Experts of a small language model.
Size: 9 layers, width 256, vocabulary 14637, 158M parameters.
Experts: 256 experts in each of 9 layers, 128 squared ReLU neurons an expert, 4 picks a token, a softmax router.
Training: a variant of Adam for the experts, 1976M tokens.
Below are experts of layer 5 (counted from 0) of a mixture-of-experts language model. Rows are named router (the router's row for the expert) and show model dimensions 64-127. Each number is 128 + 24 x the weight over its row's rms, rounded and kept within 0 to 255. Numbers have three digits each.
After each expert's rows: a language model's description of what the expert responds to; "comes before" lists some tokens at least twice as common just after its tokens as in all text. This comes from a sample of Wikipedia text that the model never trained on. Tokens count by the router's weight.

# expert 22
router:179086157135117145168133123148121143142114178118099130162115089103112119118147147114147147125114137138161127146135135114099075127112101126102116172180142138141154139127124129120153075143087118
What it handles: Table cell separators. Pipe and semicolon separators between numeric cells in election, sports and chart tables, often after 0, %, or a dash.
comes before: " 0", " ", "\n", " 1", " —", " 2"

# expert 45
router:148108143139113171154136092172138147162143172107084127143103095125130124084172140096132145147113151168137133154152109092108102155127092108069125125183152188140151137102112115085140104151088128
What it handles: Numbers and Korean syllables. Digits in dates, scores and tables (0–0, 2018), final syllables of romanized Korean given names (-soo, -woo), and prefixes pre-, re-, con-.
comes before: " |", ",", ";", "-", "–", ");"

# expert 19
router:144100160146098144140156118153139142161135156108101139159104123093099120095128159081142144126117148143150103151140104071125086120098117109087124153163146162129137158118119104097152106136089111
What it handles: Row-final table pipes. Pipe closing the last cell of a table row, often after a quoted title, coordinates or blank cell, before a line break.
comes before: "\n", " ", " —", " Yes", " No", " N"

# expert 54
router:138120135143130131153160093162157146148123146106126144153125100064111094104134132124134146103130154146128118166127102121092124129134114140079117121158156121129129131122095119111132100140122092
What it handles: Abstract event nouns. Abstract or event nouns right after the, a or his, like campaign, struggle, approach, decision, role, race.
comes before: " of", ".", ",", " to", " in", " was"

# expert 44
router:143115136122086120116110103165132161121115158123067131138106109114098097114135167114158141123123123136158108139141114121129084122112118117127156141148126124125149130078114102098142123150110086
What it handles: Romance word endings. Final vowel syllables of French, Spanish, Portuguese, Italian and African names and words, such as -esse, -ale, -te, -ía, -ão.
comes before: ",", " de", " (", "\"", " d", " ="

# expert 20
router:155111155134131155170147110110149145128108169098112166150081113119126107106175172093151141137116119169147086130115095109110092105126116104111139133167129140100157163115093140128160110125129125
What it handles: Tables and taxonomy. Table cell pipes in certification, sports and results tables, plus taxonomic endings and ranks such as -idae, -aceae, Phylum, Suborder.
comes before: "\n", "|", ":", " Gold", "ia", " medal"

# expert 37
router:166095154169112142144147092119160124160118139114111126159110076128112120072131157100138126147123127143149126171114100102133106134122100117066142144166167150143140164119123104116131119130108136
What it handles: Header cells and venue nouns. Pipes after table header cells like date columns, and place nouns ending names, such as Stadium, Hospital, Cemetery, School.
comes before: "\n", ",", " |", " ", " %", " ("

# expert 30
router:157100153158124145126132085137134156163145154127107124144093090133135111103167141118140136120117131158142106168133130120095108130138119123118144152160145136121136150117104104102146115125126106
What it handles: Codes and model numbers. Digits and letters inside product, model or station codes, plus nouns like code, process, order, such as GSX-R1000, IATA code.
comes before: " |", ":", ";", ")", "00", " 2007"

# expert 25
router:156109149137109125165130137153156153134139158121108177156074116121117105105137115098159143100129103137135109145136127106113124110129096118103194142162129140104143133120112133110160100133136116
What it handles: Table row line breaks. Line breaks ending markdown table header dividers and rows, especially election results tables, plus list line breaks and km conversions.
comes before: "|", "-", "\n", "|---|---|---|", "|---|---|---|---|---|", "|---|---|---|---|---|---|"

# expert 4
router:136085159115080149142136080171150151164125162092099141161112127086095086121125154112141135158127129148179111174120087115106140169125125124098146133136159157117141116108128111071145117142115096
What it handles: Place and period nouns. Compass-direction words and word-final suffixes (-ation, -ing, -ence, -ic) ending nouns and adjectives, e.g. northern, century, Restoration, Founding.
comes before: " of", " and", "\"", " side", " War", " Society"

# expert 55
router:146099142144104148123118116143146139147125148117096132149096096109129132088174151112154148109118122159139091182128125097078128110122110109116132148123136178105148134103133103095120125136109120
What it handles: Non-Latin character bytes. Continuation bytes of CJK, Arabic and Kannada characters, mostly in tables giving native-script names such as Japanese place names.
comes before: " |", "°", ")", "″"

# expert 51
router:162136124158119133132137119118151124126138126090111126153115088100100098107155130085143168147145145158163108133182095118107103139106056120119125149152158168116126166103129121106126129143110121
What it handles: Units and passive verbs. Units and amounts after numbers (million, km, m, %), and past participles after was or were, such as awarded, confirmed, recorded.
comes before: " by", " in", " to", " |", " (", ")"

# expert 27
router:154107152135094123136116078180151139156147141120105142131120135128109117127141174108139156146114108137140110160156126124080116162131119115097129129117160150115162131116138131098129123111129110
What it handles: Field and sport nouns. Nouns naming a sport, art or field, often before player, team or and: football, music, basketball, television, -ology, drama.
comes before: " and", ",", " player", " team", " career", " League"

# expert 12
router:123100132126077136141143107153162145169137162105102158128114123134088132105157167103142163127130126126150133168160090125109107123098138100108132125149156139109167120091099092110154110158082131
What it handles: Place names. City, state, county and country names or their final pieces, such as York after New, London, Texas, Manchester, Canber-ra.
comes before: ",", ".", " City", " and", " County", " State"

# expert 8
router:172103159129122146189130104144144150166135127095103140134110105111113153102137152092165127135122120159149112158133110109101111113114101125116163148147118167120145130080128108100167112134090111
What it handles: Cast-list breaks, "as". Line breaks ending cast or character-list entries, the word "as" (Yoon Joo-hee as…), and dashes or pipes separating list items.
comes before: "-", " a", " well", "\n", " an", " \""

# expert 9
router:138113151150123127136153093126144125145119147117096136150109110114121089106141158098134150141131139121161105172142147109133110113103141100116153116147130103135179123133141088081136089140107096
What it handles: Name-final word pieces. Closing pieces of personal and place names, often South Asian or English: -her, -ley, -ham, -wood, -worth, -pur, -abad.
comes before: ",", " |", " (", "'s", " and", ";"

# expert 46
router:145093160170120136146177107150127116163138118069107123173114074101114129086136186068138161111094123149151115163136121117112110135142106069118141119121131166127140129145117114078141109170096124
What it handles: Roles and official titles. Nouns for offices, jobs and family roles in biographies and infoboxes: President, Minister, Chief, member, father, coach, guard.
comes before: " of", "'s", " and", " for", ":", " who"

# expert 52
router:153087173181131163186141124134143124126134140138116107171096124124111122083159144115142159143141151167135112121128125134103093127126070120107134157149158144118139137120122101132169114107079107
What it handles: Sports statistics headers. Pipes, semicolons and line breaks in sports statistics tables and their header rows of abbreviations like GP, GD, Yds, TD, Pts.
comes before: "\n", " 0", " ", " 1", " —", " 2"

# expert 36
router:174100179151149169120132102154135167151124130094083135157094117123124109087152145089152150128113150149152083136079138085100129105147108123093140170144134165142135123096101086096132110140121112
What it handles: Capital P and short words. Single letters like P or B starting a word after a hyphen, quote or heading, plus No, Yes, All, as in Asia-Pacific.
comes before: ".", ":", "P", "ars", "″", "uss"

# expert 60
router:150090164177127153120133106145189138154117171080111132177113119108113135112154115105133161122141118154123125154150101129107120105099085111105122152152137140133168148129132086122122088159097138
What it handles: Clause-linking words. Words opening subordinate clauses, such as where, how, what, which, that, while, because, often after a comma or verb.
comes before: " the", " he", " it", " they", " she", " there"

# expert 10
router:157126129191083149173144098169153138129116145082106156130112104105120097114139123105135147144142141143168111138124104127076083126107119140088141142169141132136141141130116099082154092133114108
What it handles: Narrative action verbs. Main verbs after a subject pronoun, name or "to" in plots and news, especially speech verbs: wrote, gave, noted, asserted, whispers.
comes before: " the", " a", " that", " to", " his", " him"

# expert 43
router:175109164173097120134163117136137125142142158101118143134122099096101135100136154093138143124118121152149125152128116097098085115113107105088151144166127158117139132107096095103160101135099106
What it handles: Pipes after driver names. Pipes following person names in racing and sports tables, before team or car, such as Jimmie Johnson | Hendrick Motorsports, Chevrolet, Ford.
comes before: " ", " 1", " 3", " 2", " 4", " 6"

# expert 3
router:154106128137103140136136081135162117160122160103115153142105102107108095078145148099164161102112122157119101160115137114109104141133109091098129127135160126125140137106082097099144105138117109
What it handles: Organizational unit nouns. Head nouns naming units or systems after a name or modifier, especially military and transport: Group, Squadron, Division, Line, Company, League, -idae.
comes before: ",", ".", " of", " (", " RAF", " in"

# expert 40
router:164084154141114162133139108160146138153132162109077149142103118095114109117165127075148156131151108149173106152158135107098082121094076132100148156163140139116145132117116124110143091152123102
What it handles: Row-ending table pipes. Pipe separators following the last numeric cell of a row, such as track times 4:17, goal differences, or coordinates, often before a line break.
comes before: "\n", " ", " 0", " +", " 1", " 2"

# expert 13
router:134114172158092157157123116180142130153129144121106122182102085125136115114174157119152144133111149135119094140140145115092090113135118094128133168152134136132146148077092108105140098155129129
What it handles: Abbreviation letters in tables. Capital letters inside party and other abbreviations in election tables, such as RJD, UKD, PROMDI, plus pipe separators between numeric cells.
comes before: " |", "\n", "|", ")", ";", " "

# expert 28
router:164119175151128184169130102150143149156118148119112122157108093121118109095159135104148136138105145161148091140132132102099087128115094094106123121155140139118133142114094113112136100122108138
What it handles: Table header and values. Cell contents in statistics tables: column abbreviations like Pld, GA, Votes, Result, and values such as 0, dashes, percentages.
comes before: " |", ";", " —;", "–", "%", "A"

# expert 42
router:149089163153121140148154095149131135146129168110096142161117084107103130087140153094146137120126128144147136182134126116115091108118117131114151150156135161102147139083124118113151105148130122
What it handles: Numbers in tables. Numbers and number pieces in pipe-separated tables of vote counts, percentages and statistics, such as 157, 14.17%, 331.
comes before: ".", " |", ",", "4", "3", "6"

# expert 33
router:147111160154116141189161133146149129135133151098113152168112115111122088112151155096160159118176118169129107175098120126091102121103068118121129136139173139115153137075117136093152112162110105
What it handles: Pieces et, ot, parentheses. Word pieces like -et, -ont, -ret, -let inside names (Janet, Fremont), plus closing parentheses, line breaks and adverbs like again, briefly.
comes before: "\n", "-", "|", "ch", "a", "ter"

# expert 26
router:151127163175086125185145111149175130153128167115100159127092118110114133108149140085134118126150148150154107125131102086126094112095103136110168150147161153103137152098140105084154102137113096
What it handles: Main verbs after subject. Finite verbs right after a sentence subject or "it/which", chiefly was, is, were, plus began, serves, continued, consists.
comes before: " a", " the", " not", " in", " been", " an"

# expert 34
router:122116126149126151161157104169130127141124139110121140149121094102110100115136119108165161109125141165134109186102092106084103121137124136102139114151171122131115130129113093088139091155079113
What it handles: Verb-like nouns in idioms. Words after to, on or in that complete fixed phrases or purpose clauses: on fire, take advantage, on behalf, help, prevent, protect.
comes before: "ing", "ed", " to", " of", ".", "s"